{
  "routed_scale": 13.7,
  "optimizer": "soap_variant",
  "grad_clip": 1.0
}
Below are experts of layer 4 (counted from 0) of a mixture-of-experts language model. Rows are named router (the router's row for the expert), gate (a neuron's input weights, with its number), up (a neuron's input weights, with its number), down (a neuron's output weights, with its number) and show model dimensions 192-287. Each number is 128 + 24 x the weight over its row's rms, rounded and kept within 0 to 255. Numbers have three digits each.
Before each expert's rows: a language model's description of what the expert responds to. This comes from a sample of Wikipedia text that the model never trained on.

# expert 0
What it handles: Finite auxiliaries and adverbs. Verbs like was, is, were, has, would, plus also, not, most, right after a sentence subject.
router:168112097148129113110139146100146124121129102119164151150136062139161155127127181117096098133114113126113080156137127153169095076157120113132099141121164112136121145120147151158147099136093135120140153130128141133110134117094119125120122156161156127123129103155150118143106109090124082135
gate0:119117111124117106137146132158102121134148193083100161102134107120079136125133119102140134128161117098098131126177133133142113160130122138130133108176148119145112096175122096067147172151125104126120146092142115124137187145115152099100159113092062121117161148146102091134157145138107132135
up0:132127168131149174124157094093143128158129115092118133095121132141111139140165116159130115120125112120095089120115132141115119122107108108118156141117157164140092129132190140146109103166172142168125106180084133128140091093143151089145100143141064106128160126134080131127122072126139127165
down0:098165153100150160128094139132062096152110183082103099123106117155123104138103125134157134146084124086135086149102120164158120147117114135120140107136107144119145126140135114154141191116142169163094129135147160128109089088140078072102159113169155158169133138155155125118151139165162148132
gate1:138169134111149119085084127129139141126164117116160125118164131151096163061102131174140118133122136135141145181118117109102114133097099166075157131137113105128181133150110121153084114126121134086089125113158140110122106098118149162136114108177125113129124125110128119110125131107112145137
up1:082097143153147133181106127135143149117128124101107126106165125103132167082137122150117162106099115152108139124113148119168130148106080118116166170145098139081154137086114115143161148116093127107161158120135114124144137134097139154110118093118144167156135179118155117114144158089121142114
down1:097115157117168152129121145142155117120113146111118124133087162124085112078155129101154127109114118135124113136095133149134126154124113136083131148129099128146153154156147099125121108133154117132129116147145109105084110165171135141131093092154116093113123151156126116127096114123092145170
gate2:096172087128109124115140139115096153157128105147112135153175135080190131105087126134105168162141147134136126135077134100138091138111177114104106138141116109195140166129143144113110109102140107115148107144098161106105144153133157144088091099124125114158162091111130145137119128165083109114
up2:141120087166125110140145131111140137132132118117141084104118132106134115107126120182140119128115135120153098141170110148107107108114144147113136108126132106120125152177139090137125133127099119165144160102151169155144133119058102122101123130134138115120116113120117127091132091124154118117
down2:111105104141135145142098103096101080163120119093133115129159145129118143136142116105102111129148073093135157109149112132095155144146167137131170093154136159156150165138089087114132141103088139156134126144117094092176151125147149083101096131128124127158161106123125098176109136120170106133
gate3:145116164150159137124175129138123122144153183128082105100129141165141160128115096173144153128117156140117080075151084085122118097138161146117145139160116103095111157113122123202141129126151144147160108126164125096127117118151114147153145156149138124139102148127106074132149095146160108118
up3:146079157194111183101092112143117157123140145127157153146086163163081144111144107111134109134152151152092168146105118112101106151100163116070116094128123150157161154150135067131116106135123110157137080126103162075105156101102176117137153134142142166183183153084102089110116196090153116131
down3:138134166168117125152146141140094113110094141125101087142091107128133127145160133146098126134116098132127115132110134141103158160133116132136121097121096077129138145100144112089106099095163127097101129148094147124091108134158127116133178164112125137140105125100149119166168147130092135105
gate4:164111137105140113149111158140140113140128114122139140101150183164139157132141129120118123129165135143093196125109108088128105100143111151124142141151182153109167135131168152133122166102141122124138110120140151118173096105133143151111114119116128121101097128137109135127113149155121128163
up4:135140080107195138117083109125139132118130149121138137106111137147123097108129144159127140149120127121135141108125124137117107110142122132127165187109097109079153147131098155128094098138132132147110157162115072108141092137105130136121122152122149136162112095181127106116186161133111111088
down4:126115125132118164124120114151111161144122167131114139134113144166105100124141105111136122096114126117185135152097089111092152119119124148093161132129098132097096131118096107099118127080126130110120107105121117113133128128141122130141124121150139152138145161117122094168141159125131145165
gate5:126137132127133165171126108094137155111115136139135087116138140130134118142115118108132123132099094119152118124126146107116175158079137125118127149159106142113114123145131103089131140083174115127159104168115124133159157156198056143127184141094152156100102163144102151080105111080129171141
up5:115136108159119149141103125120085128100126132117112109149117130112127125145118119105087142139119154111112120144115120152151090117142137124122149128128142132147191108094120161168092095145159090147142136130130166136125126129102099158092114131151160127129136114081174133118116148117116113125
down5:121131134125141167128149177093135130126116139135115164155089127136112130105140099104154167103150113105079131120132131152149131130154121136142136105135118114156152145126093126112145148126127161130089122117138104118142108103112141122109123121124144103110089136121141106119152103161122109151
gate6:127079091148120115160098128144113103102119152098109132129090128125134131145069115106080128088153132106085101131124167078119124102111113097111128138110112134136123169127170128121132110097108130119149178110109163107164164113110107117111145115144094143135144119119122133161139115124137133154
up6:159155117091139171134137129094157096128165091112143107130133132092137133124138150121159171148087092168131140112164136134107111120116153153075142113129101108128157119158095129097128152091181154101136157132090108133131137135198131145143127111103123087138131170134109095158067142165150138142
down6:131101114161167119149134083153103105118131144115120142114116100092151118146124107141124158148090110143104130098128160133065127139110123124101131108163139120124097139108140089160134112143152172159149148133085129116159140134160150134102157106104090121136097155132115134107096097117135138133
gate7:137139152168133131115101137129093149124110087108135144139088135109114123150111147160129140159152133132114099130151136120123122106139076094135108160145113134105115111143153139107089144073164161140132088171114133142094111150148096125152151130143126115107168101104111107159095080142078124131
up7:141108167142099158101127082104136110087144121122089101120091115160146129139136160110101124117147131149196133161103137123156131145110129100151105143114107159144130125107119113107095150132151141119133114150112140097173142121089107110125124125167152122157133133154083152131097136170111156130
down7:105119158085119142128094152145117127140151133140116098153112159113140121161081140155142115169087156123102119096110171091113167094147124114095118147112106108116155132094150105150147102136139121118091147113175113129111133148177125111165138126142128125119103152146112125175158101111095107165
gate8:129147155140114151103132086124145164082110144168163099114164088128153129107123153140117138154106119119126163115137128122118098142110138081124129182114156145106136138156120147155101142129139109122152110112106139162170131123109154120116134136184120133114120119122084083136116137113089134166
up8:106122146101146118136146151144153106115157178115138143109099112141128147111069127129135113118113129136090122123117099175096126154145115100134154128135150178163131124138148166140077113147113110129142149098133123135109103161106121155132134108121106135123129161104140069141100083090134095140
down8:154130129112111092117125124123167109129095130137136114115129149154097175124095113138144114125091120151162111107104109113139129140121145133120135131122160043109128116161113107113146118142138106125179082124118120120160124139100110129125148165177095110158136103203111149146171118135181138131
gate9:132144084162138129124143155142132099113117100094118112138165135111135174099143152144121101117118110132117115153187145108103085121167180151114133140136138127166115129114137126129110152127094180084102125128160178127156155109101121131115135133143109140139109102127113159136122095112128159083
up9:112119162108127159089132073099135170104077137146105107124052142141138168101158097147120142126148144132170143111132088100135088115080080142149161120142125110170161146147108137148084111121157110164099130146146122133108133165123108100114138137157097137146169064143099120162136141131117124138
down9:108153122135103148119112116108161132112164116145143109115150102173120150095129151136109170100165105095139163114136127132107145134067147100142115154166151094110140116120168087109140077123151075145121140108164094114091104115126108118138083147138103129162110114143151131148086138127107104138
gate10:122181175114100126104126138118090078107090126153120140124113118106107169188135137103121124112098106132150127082128106124125102125095113151128119080159142146147111111159118125153109202107097132149121159109135118135117161141176157141156122135143158132135193151118118134154134094122066178150
up10:117121143151128136145105124136159143125070162134117141182097132184113164098158076138164097097126123109135105107105142123081166129134112173165130122103133127133128124133131118103166118082090103151159109114129136121143163116106138115137139121115126182172096124164099090115157166106131126096
down10:079187161142139121104115130121169140154150114128165114097122126086107118139098120127154103124123130110152136133131123145115106172118142175105055139138137138131121122143130144167156162144148151145118108134148146142109208113162123141155074157113130110083134124166156092085121165123139126158
gate11:114116174123112119168099107120080121147149101134129143108135122083134105132182097105116130150136106123157112124149110131157133110142073115103123141106107109134099139157134138106132112175162140115136125129174083102138157104148108115097143133160101130157188107104137083118129108131129130126
up11:096105136107097126104174131133149126129117145117112127148148125125123116147113140108098123136129114144137103104104102080154162147167061156104134140100116107106114105149119135099156135109104151128142133143119135086135121128144124132118127157179115131141124147105104096117140117145145131113
down11:063124110129148141148077131166151109153121146166140158135101192101146143114116096127111124168107145171178150142105129120109123127149181137140119183102146166136103090087135118150104079149141078119121108111156160154126130148144135098135094139101102115131139110106119100146110127128159131130
gate12:149128156109157121153089119134148103159127136137102149148117129122133135141083168134161097123113128106135109158122108133119115147137176116160142153121135116115095141134130132098121097135085179111130168157134129110157130114160077139092135134115117105150116112115175118102137108134112134145
up12:131128163089133157084058109081155159123143120116101130166103170151103116167132126131119098117124108177153133084108133156135145125085129193107120113121091113138099159115116134120141166109174103102100090140141102109120119139148141112099096136146149153116150108142136140085138116156113087127
down12:136115136118096134121175140106120112131151107173121103084152110132105112115131139080133120138109141119159134133082142114089129107174154145098113105139151096118167141124106103103100114099105154154087125115147135083126114122132141121142099100113148166120127108117184127105125201111139124138
gate13:116134098132148117125127110130145105156147129146093099115144114081138111154126099150137142097139129144117143136139118142116154151096161159088157142075146174153123139092129122131143129201155125110130132163121146117130110170129147151124126172148121156132097151153083091077149103178117105092
up13:051119133190137089160157192162143129109131147132146123090129115122121143148169135080173118135107165143172148153163106172115170189111129125096111125125137115070166111138102101072146151096190136102139150118092128136126121115134137103135134093136124156136148134162111108152092146088119152193
down13:105143098151148061119153146127114129136087120125137113130087128114145095062156093143086127100130113157145143119118103139148078125103139103158141126137106132114090082124129121060143125154151110122101136159154156122131154113121138126169093113106145088124150150112174125151129110114101137101
gate14:097150163146132122126106079163114119114140142192111138088171133112138164134115129107093103142112136140111124087110129137154126107082131134155146142102107118117157111108136107119152147128146111119144106092154142147098172159106112098129189130147080132099128168147105098168128079090118135175
up14:137124140126153133123128107125136087139135159131101105154138150099145142124118150139134131105093122127130148132100105140138127115101113171184141121083089116098199106110094112131130144145150120119146094134107110114132173147114177131119167141137119093109150165104142123104142184158096121083
down14:143144087091150110166113161108172129080111108092165121095116116175107162147162131103146088064159120140114182133120130168114119089091166153157128122110114112115175131100132109135119102152110132130133119139095110107121155137124122062100117111096152100119145097136165140100151108116134134106

# expert 10
What it handles: Word-initial consonant pieces. First pieces of split lowercase words, such as inc(orrect), sp, qu in exquisite, j(ersey), cann(on), res.
router:164141177116145152109110126130142144146098121131095120108143157155138166147148115136148134148137161109129121108112141152148139136111131135160164134166150164104154086121142122110128131127106107134136087120128113110135126113118163086119173167122117145125119155163146156128109127160076163115
gate0:159108140125145179136148150129126118108158096095085114127110168138151119116106114099126124144110116142149087160167136137115110155102181158155146110152085128091118093118079107152081127089148142130116095107182097110108128148127080163134148113087095149131138153147150113160121129145140139146
up0:111134121153121155137129197087119129132113134116087126169157155136149145096149133124114130108195118184135151132156123109101133106155160096128176162089160093115149128123128125146136097104095155125111139120111138092135124115134130149105100107136137134124166124085124118125140097111175100144
down0:116105100094148169116108116096123114143166123115157122135105114134136117096108122112146151100073127173124141136134133171130192141107103141157135094118149087160127123157122149160137076097112131150125142113127141165137123089116142178145140145119140134132117160133102105113131121090125145098
gate1:122124147118126153146148109178117153121080140135076108115144080104144146158128131096171112151151095130158071102108124153131113139161144120177133124056149093124065130147092123135115096113104126163183150135139123062091116131180162092114152110112137119113112108090108121123116108139093124147
up1:151120160107169133108161135112135130141176070122115091168081158107126134144138139088174118087129134109159125092087173131079124184136141159095113106049091115141134131116148130116088164107107147115101108143116150155119145112116144151124114134128116131111091156146124140149112147134146145152
down1:124119170109107123123115126101126124096107128120112165124135150113151108156146112116085150128122115138118155137085134104118144121157100104159110141152112132093125096117151131148179135091099109181141098112116171116146123123115148135103119120134158171095169149150123122100149138068131141154
gate2:153074152153140093153129125158092121118104185130141108103142141149122100122138117099146177109150154154103104122120157133102130103136176156121136114139159169122100159123139116109137182129140155131113145129132095124156125115112104131139112113141103105180090125150167122128139146090127148132
up2:120084122143117095117109141093135106148083103148111147151096186114125149136125157092121114138075116136103074087110096107106086151113151131137128169154115155120109135120067137130115127162129130116136119080140122114143109121136119110161097082114121104091123113129128117170135146114171152109
down2:126138133114175140176112121113158195144165116140146151139151145085146128122124125108114129184104123153117098140085123153086132120128164122153108124132159093149098113122139161119155142144120104159130136112156156154138127161088142119151109140079143126124108123113130097122111196111096112143
gate3:144168130124146120152136121119141120112158152182164138129129128128168157136148147102164171129128154110093080137076131079130108129125070134130111129178127109105130171092157082131119107137185130161106126167113115129110102112091164138129157155135075120110119101109104128119103080086102140132
up3:152113152133089091095127109123111161105154148112142167144131119124148156152139123118099082152146112104083148121126139181122117109091107090123123119091110151109154165138115088119144109157132133083132141146086115168121144099152084144105105180123141078099090133140131129146150138140130167087
down3:058126125098102124108117168092176123106097101101155146139109122144134088091129161138132155125068159107129144139121105111161095160127118163115116118110145120181144151142112095164149129159138146099137107105159119122113135130098114158066143107145146078137108097125120127109140115121126093133
gate4:148092125101136089129119119120133171112127131153147136138149080148086126125142168130104117151148138135145098126108164144101125093126165153155162115168080116150116106134090146146148086090143128142099125153106159100098110120116148100101153121152137085157120154116131149159138095110148109124
up4:129115143131058140106104120130112131094128141125079166156119077090170137125140141093128149098085120125133129092126086083137122072118128105125148149095134121127118083143095120146128122099158156117150123162092169124087094123138142101120082151084127127149124118081134121113094159094153151128
down4:104168127129115143112119178119123122114122140136123132095104162086178156137111126105115106125129097133174120136101167099127119127116155065139138090114100113198132098075118119111142131097100091105163156114104161126158151133122131147083157133104135102129137115105146177102118138138148153083
gate5:140170109123113136132120103141105123122104117125139116111149109132162136121152174098087151161154146108114114148076121148137125121147162124112144154097170111153122129118130147101132116212121110143116076178161123070144136148158140128102086121118145130158154136111120130109128116118140118147
up5:172128188138145111092105117109160080173158164104137081127156145143121104138145086160176156111151141114136128125123154122063174102106138112171147135126118127126154145142161128121130102124153123184145133161109173143093115158123171128094166123133125109181095143131135126131115120106121176150
down5:122114120159159142117131125128119137156134163112098113101134147145107136116147098109131156123160136171145128148163111144144108142106121138136098133173123108144105085046141152142117134168123088157131128131146112146139131125117128164122097139112136125127150113113133104100098122129150128168
gate6:131184149133096158130090114132149091131148106142112170133157137146142148151149116137106148115162170151067158153136073137163126114135155163158149124116144171155151099119136133154122146122146108118124162166149163142154107099112144130150134145140106163113152117111121134118144104114126135173
up6:127135082131120083142144125113129118108085119114138126113121117187142089107169125154067136126116129135131133153104130104128093134101110117133147130158137114140117136171141190136131103116148085150117101114196141120110120117148128131123090117108132128099150147165125103140127118097105142114
down6:132179159160118165125136113168124145152121107086106134130116167129132150122084081125108147162093137097143094158120106151161123100154124177124167125110135119132126094160116138112127136120134138079151134097115158119141150097074106137151113119096121121155151145176110132122103140131086132105
gate7:133085118140167109189141152126099154123120140126142079133166138122137142123114153153125152134079164129082140126155145143087118150126101093136127139092099120131156144081084127096160093127108157139152113150082111115114127124102116114127137148133135089144137067113136128148136140152093174128
up7:126127101096162138133124131130122126083136071149114135146144144148121129074151128083086096105128170089124148114097122152095116082171143162123152122178179129136103139136139109144162116146155175092153137089133114111165146097146131134149101114151114122134145110124133113161150158159138137178
down7:161159115145110134152125170128121106128117103109145147171132103101139114082145108146137129107106152132122156135167179146115129148113171143072092120107115123166141129126097140136121158155130076164158132134140114116106117177159095126164131135120188113121143124111090077137150113102176130126
gate8:118172128113154090102107201091116096135148125159105136141114157060161162141168153093110125170125109137120168136103149174131127153145126085134172137140126132106124119139108146129148207112114110123136128163101176193128096118116127123135106131151141153124102131158085122065149150132116116115
up8:159120121091115122102132093111129118161159155138157073127137128087126112147076119145140145141114117127097088075104122108141156171108106155108143142144072119119141105153131156110120108168082131097128104087161119116091168137109139150137085135131138151153137147139164153156093116149101166147
down8:123153119102098168126114104129142106145126131143155137111120105109122157141116185149127143092147158134160165176118129139086096117107129121116115145166106112113134132098127115158137118125136139078141122096112160154146131110139097126125133132086119116142139148129144121102070120121149123145
gate9:142127116132174118131132090120127087079081145133148115138106107093157133097195139142167136124120149134115151093124146126124130134119122131132126154164093117114140126116119126158122139142110143100116149113122103114168132153111092115078138075153121107136088089134142153135116142150148145156
up9:095157117076115142169149106133140140169142105142114134122132146164106151124139121170085106118081143130149171143158095102138126129169108110120138153146123141125115137094136108153125109165130124121128153133144115127132148127163101173164106145126130116088109157136139137128131158104150092127
down9:123133157125165116115110125127137151150148137145133157123125151166133107130119115122087128136124139159090084103113169107096132151128137169157123141126135095142148105142127148186136081157121175166132119132135119113120122124126127130175132144155119115111172156157159120135139094119093110094
gate10:169098092133114131142128149100109142140145132136131094154168100088147101133097166082128129149124121150177139139126132135117111139144153128128119131057143139153060131095128159155120185115121097165159123153129115166118113170143155128132110121111097135096100086139141113147107169123107139163
up10:178110123116094130137173094161125108080118130136149107162127135143144123114141123165112126117139101154129167079145115077149169100117116136113138134136146099125098152117124079150163129168131129120099101123138159106110168145132152147132149138113143092120144106133141133088193129134141094099
down10:113106114144137135126126134170146138115129082189138141073127134151094125138083111138189126133144119116121120120113136124137110101082100127118113127150113124140129156115154093130109127088140117128140057104108118160124089172109159131133152143143092102147112175131062146074124132108107102124
gate11:156116177132110134163100142081157109135155152115135092112142185095117112142160128139120165117154076141124153130151119128105150128085160099118133125103141128155085095123121167135163137110133156097150109122126135120123145147139140173115112140158109097126132096077135141183155147120149142103
up11:127127126113132105131137091092139091151124170119102114174109092128114109147104116111126124105108140161160136099183088122117143101122131103100124110137139147103144152129147156155148128151151092139125105142102099136139134105140099095085127130095139129150156125127134114116120141177125188157
down11:131108086131120173119129104095120123177106125127103123131132124094135169109114152115101155139062139183109152098139126148134124094135132123136124111165168126130129082183104121112156133115160109107115104142120167114165139165142135103149145162100138101127099115141121127155086099140159137101
gate12:114098115134152136113138085125106099129129148067098138104137151149156117129142125152141126148174172154118125105160119144110147138098122137134131098112105119103099098076127100075131179146104132139153142131112079159158097071134100145116160120115149157161164089105120166138133141098087141122
up12:127100151107133167113110160118132124102120100107144134160087151099129161128104141114139120128171113127122155140098127176133151132081154175115080132120070162147109079113132140084135140130116154123083148157145103121149141092140126152135149103127169189130126129135118140131156085157106112151
down12:160140171134151124154165133072127115174120090117148165104135145113119092158094150128097114126146077125140148154159123094113125134149119086096142100116106106176162166144143138159090090154158167125096129154132116147117104139116112086102096121142111146120127140168131136158155153148120150152
gate13:085133096149112115126118133142083107102135056109094110172136116115113161124119119088081148132146139155095119154097106130143085134102111122084097131190130174114095112148168136150168124172162165113150099134133125164139140148129104126163130149162109109139120113123096118154090160145141101135
up13:129119120101143084138157128106123146104139117123118142138132084138181148099098147118118154132089156092154112095169142115135147155103114097115111103130143118145142113180164149160150118104105140182140150087129137128088133140164139159122133066174100102130117149135120117142113121122144158132
down13:112151119145120087157148128117123107106106134121105165145127138154112134147138121135123143116075125134132090104112093116138130172153148170138105089118145144140139140114194158175108110114162124162126167113137134137085097124112123133086107065176146124108103089099076121114153115088114086103
gate14:124114145124146192154119158135136131121143210127117104128085159088103119173130133144152120178087138094123095122144143139187110185106104107129160100165138111120126134121136139150157152103091127166153161103146120101105146103149133143124098131091133112104077153071146178107145152144108099140
up14:118134154108106100109148123168130163137090134106148120123111160115076124142137095153131113180073127131125136066088102128118088140136134137180131107122171120174118148101127176106143166109118179119113120142160082097086125110131124135088140120085162108177144143121171134130141090137128135141
down14:108132134129118106117098094091112088171119170120088132122136103118147098141096112148117125093115108138129128113109096166118129108112171151124136148149131140117134121115128108127135126117101132100143122108140129095114097063142117180120130096119144168129106147099141123142111127172101057143

# expert 6
What it handles: Capitalized word-initial letters. Single initial letters, mostly capitals, that begin a name or word split into pieces, e.g. M|aintained, H|utchinson, B|astvik.
router:109115109147121160146111126128176079112122167136098129094142131143168166126137125157117150120132131131124106114109096113124133094105144146073116153136126104106141152110135125070161148108096112125114149148138136123161082128150088129115095101091141110156135120093113144109135200149141163133
gate0:122151128130152124150101100125122176127155155126129158087181196141105109114127122111114140108162140132136123112139141104158072118124159139161104152146113141145083134111095138089138138110156156139180168130106144100097094133112130122148159132140131141161094135140116141148165141125135144175
up0:129115141146122111115149134093116134093117125134171089148088093111125157135124169107139136141118063158132136121127136079114136129121154115162115090120144137100136138083107169131148099087102135125138157143182141162142134194112145099155129132129126141133136130085158145153126151134135174098
down0:125126117137140107150112169133159138120131146126095136144125138154133101114105117147088109140121108110130101112108128102121130127091110144130161145175165135164104134146155075151117149164091090135140089139180142110124143138140134144125121167111144081111157101130111141122157107112122129093
gate1:113142099133114183132146181171131180093111148130156150143128128133132125115114140140097113110151154138140166142092122174122134088153137126120149104136110150127122140096066179095110159124133162172118145106123102133111103123119164117091124129115057113154140174131162141106130120137133110123
up1:137068155106132170136170124117124159126183119125147134104126117106062127120131120157113143127086171146119123123132163126167149102131175099141109156097154147154118148104104061114146154140164128116098120102133164157105113139143188167108119151130148177171088128143095126118133149146125126147
down1:104132149119155122148152140135134147137175145133093148118088083154153073113110117122129143122136148113131112132083081132121121098125146140110087152124154098149140076151128128122132123157097111109144107065120094132147116090109118131163107121146115144115125126164118188124168130094135161170
gate2:104151141099174133156083142123130096139127128133126113069114101165113113115100081136135163153112125160167134151136134165135112106162097095147153133100130085171149171144090127162118131122118083112121121095177103117151120132125124104090108097124113100107099083110142168121161151136168117111
up2:131136139171164136173162124147139100102123138086125079168150144114120144151087133141134128137053131154157122096135111151107133108175116151094096107144138143131133094105108145137123140152129150105142113123135133122108143118143125179133192145071140121128123111078144079149125142152140127147
down2:095139118107135108184128159108047174125138091150136143105165132107150120115058107130103100125137134121118130166101146170161114143096131136122138122111139113152109156133110111100108106111137145121091125058177141120111122152161120149131146143157141147119184152148106142075142167106166116113
gate3:108093146113127135113125166086151135127127149135120073115129183124147156108148123124112089116082134096090134144081142084117141083118108127160134122125112119150173119094115104142186085144148118120109148128118139136097089159128137160155112145094128125106119093119155152087095131105141102111
up3:093123126085127133135118122099141124121142146120145126120132161145116138134143145099103153164145172091137119120145135116139157120127115085103122091110115135149134154111133150134118094070088154117115140167176119098091143127158140137151174138161157128109148144179179173134122097160101143114
down3:112178149126147119135136139083170081139108128190140113144115154092145124132121131166128107134138107149153117148104133141112174129129128120110148114131145158120105123139132099126119162051180143122117102116184095137132145113150142164105133154110127130078132107111137135175133163128090117106
gate4:145171126115087125174184099109148173175143131139133132126136075116160143127113135149144129138151115120152137125141109141136090151145115145131103150112086115139139189092103095156158112113109123117146113136089077153117092091130180134124077103128139160136109103138104069135159118143146105120
up4:083123111085164113111144136080178141107088104150133132117119137121109130126118095148111127132143122091129135100150124091097098151162156161126108071173113122151134154113081127121093129102139099117128118136103122132109163085151157141115158113140125145146114122172173158173124120130153152130
down4:115134091148154115125100140091118095069110103105087132154106157134126107141102140118064162115144126133124134108093078167073149138132158155082147174156092121133151150159127133129122144144110139140121153137131145145102111134147118113096105150120151110129138170105126125128084142115129119142
gate5:145122146093116141149100108111142164132115169109085130108121145092119134121116126097135113130160139132111119140109146127158083124109118147146183154118088104150170148106114126169091109153112148143129132106144089149128131170119147091116164131091130084121133126100131152157120111126130171110
up5:079098141149135134120113121099156123135143132109151135139134122134097122138103115092090127124104075160135154161116106144121090167127127163165120145151110158117130126097103106143133103104121170111116150100148132130093137109115192125142113118178132105134139114122142145110102089157147149079
down5:154179126142135120135143114154127103151116103129111133141104148148126147154107103120157162106167151158087093104093186121126113155117113086078131158088145086127142144146139159099116129128124092156188116158088128097158120095177095145080147135166149147101117077120174115111136165120113110147
gate6:122132112119106110154113122149161085178080109107137125149145125103094109169122121124120152104127156113117124174087114142138144105108138129163141102085148092083159119096069140143140097117131154160085146099176160123094152097099157154089160116124147130094163113103128118052122147135124139157
up6:105102113129085148138130132150127146168118129129116077088097086162127131091149148116116131117108139161110055162175079155130110154101138130134119131122111136098151102148113109131115113142120116101144099117122135153161053142133108119107145103122129150155107121133146141152125178136137145140
down6:124140089108116164182142082116148134158167123153131164118122147169130152138147172100104127153113115126123098106155105102133126151159144096141063161119106148138111113098165126140132114133149153114161108140145106132168142140122127116116156103104119099165109106143145145136182125119127152152
gate7:100154137128112111127148111130196150111171139115181118099131094129110137125120143118126124118131149147168110099109138104116159156094142130138103165104161140115142070107120166117149112135151109122146130115100132104162090143124068141133141087109134182091126145115120162134161169135115151158
up7:139114104134164130157080116146107184144128168123171113170124127116151151098154163126133120120147142139112128139153169136162150098145118086160165159091120108131120119127106148101136157125127132186143148107130099146160099124121148132150161132080125149157095077088120116152165121118110153130
down7:130174146121121173145121127121148150124127118094134134102110099126148151099113092155175151125141141114117107083114136125137132090129145143144149123096130200122159136135104141142103165128153121102126094139116113131162136127138095126137154141169111151149135093145147109154158165106127105114
gate8:129125079124119111106091131156140136152103143112131151137103152123134071138078153109148105108121167133141101167175129136131114139130129115130169121164135131120139160092126135154152127181180100114179151114137094172098073088084109141159131131136115110127112137116111157115146095175130114144
up8:112143093168100120155098095123098162148098144105135147135153148118127090144101136111089129121134136161122141147089099152093115156149106171125146114123121146125141118128137101145147137068127118095133127158092117103132129113135107092102095103139133096132149075106161090144114107164181088083
down8:121150108124163103112148085133133139132145109094133108132134142136146140148117140125131134148151138166091117099094124144172109138129126139125133112112123122113115161145110117113112155174121140113174122168133126134117144142139091130133103112154155132169100081094145117132125095162136093152
gate9:142099133146097118132070149133098154126145154120131124130131135140102122109151159173184119102139097123115143128132172144159102136143093171127133122118159129135125076110131112114104150129126151168119144124084120066156093137125125128115101113104150118103140089112139101151140075074183139144
up9:136150127098116078137133138116110087114144164136095105141128111157136139115130116131108112126111112123130100109130100164119172123143149084122153131104104137148183130162132140072175137142145160134143090084119089119141147134123137131137131140112128153102117111099157135152132135167131090115
down9:108136142112110148163149126137166133106136113119118109147161150148135121125151081152105119124100151116147186104187085095102130140111135115103143152120103142140167158123165155120141180132106138116122143131138102144127159161142146101118140118121119144143126177152123177092140109166104167191
gate10:154121177131131129110116160123124133131127142085120146166066109114084150142119125127116127159104117113133116111136161108132160125140129105141147113103168151130099174115074101079150119135122132164099178128133098132131133127153107136139115129137103097171160150125116129164138160166138202151
up10:140181082143164121120131101127141084110138105159118114133123110117154111109117131155127138127129121129108121107099111181092155117109097159122108102137125111112108165140134137146125153117126124119109128134165144139073103139160181167131159093132151093070099118151104102101109104110152177140
down10:104128137114151117126130129119106114118160110135139139122158121116147099093120136081125149121126145146173121106135125110126126128109142089151186112144146116114154130118164127123118144113110179117112124087107144164167140138078159069124112145109100116091093107106121094113137098138135098101
gate11:106148153077102102148077150151112152146091115133151156122120132147091125134089112067168098150057115097144137129145147134137126073135116120101122115154170122131143166123150180128133154118079111084117141144085133152099093147084127147115090133109133173113139127121096099129157139114118075168
up11:118115108158138144111147161185095128102121131116106144139104154128145127109102117166127097151173132101103112114104115126070123145151156154138106153093141127131115159063121089114156117100152125151137134122140098087137113098142108141123108137162201115104128116123142144128107184196118117145
down11:162129156111130133100135164096145154138181085106095128136113146127123129091121135154110120125164124107140157119067138142128125146130126133143156122148127099148091121127136120092133107132164110159137120074147118115185148113150116122138140144129132135101107113101115129162139182102171129164
gate12:150111156162109136109135150093106126060132133098140150102150089128125104159129108136144112140135123155108149136122143155098093133146194123097132140148121134165157112131139140158125084144137145144154125131059143151130102144132103107148065131155124141130153102123171096112145115132105117118
up12:106121113155064153104087120106139147100126094102159137124140140135160154075137095118143106057128121138140137171178117151143131117102151142125160109161108131125165132103115144138107133143127115135147114141108126140104172115149129130113123132099134141145104130128173136150141120108104139169
down12:093127067134072129181100105135136119126127089138112103160077128132079139098097119108121152135100152154079139132144131144088150116103165153126120122168177108134128159119112165089170105110153166123130121103115155119124120160138122127132157159077110115130175147124087118094120094141127138150
gate13:116132114105134085132173113117109141127104138145133110178132179144113112097117138157106077078121100117134163130145155122134141132083095099153150134115103128163090161070110083153077113074144141143121127125126111155163123095136135160129162147140114124105179135123148136149106125127166133124
up13:159120133122100079111129162131103137110126094103148107134109136158145142127077148160121126143147107149107102118152112086114088164105096171120150086129132103092104086085156153121120097139136135131117118106050150094092107081087088172141160129116124120134139097136118102126107132120106122134
down13:175127126127103117190115108132161168160118173105134104141153120110145133144157139109135123145140104123125116104132146131145148174161122153075115163091136124132154041152093091154110152171149107092140121099170174134128150145155138097090117158097147156144121125111148151123142135150091103129
gate14:151158152155100116096139162159079088130120147101132120134138132094103125131136116131101122118105130112118166149152131083115102151131164147110138109123125123121109152153175163150078078143112115126088073092141107152188165170141114144137078087105125133106150169131149182143143163141142142128
up14:098140156135150104129130136144134141117201130136140125134102144107163092102131117152133139163100130063111146170118108107126176134080159163076130123183125142152121098111143093105141105105101180101122134152128170096107132145146148140062148135156124135091162122114110140152122160159084127158
down14:136107116122116134139145162115131109120145075136117070130120129167135140105174168130132147109117079165159131127148131097148117144174131167144107154123131144138128129133135115125126099188152128101142155155088097117109111119170169139117141180130110134162099126099116094120125145176173095122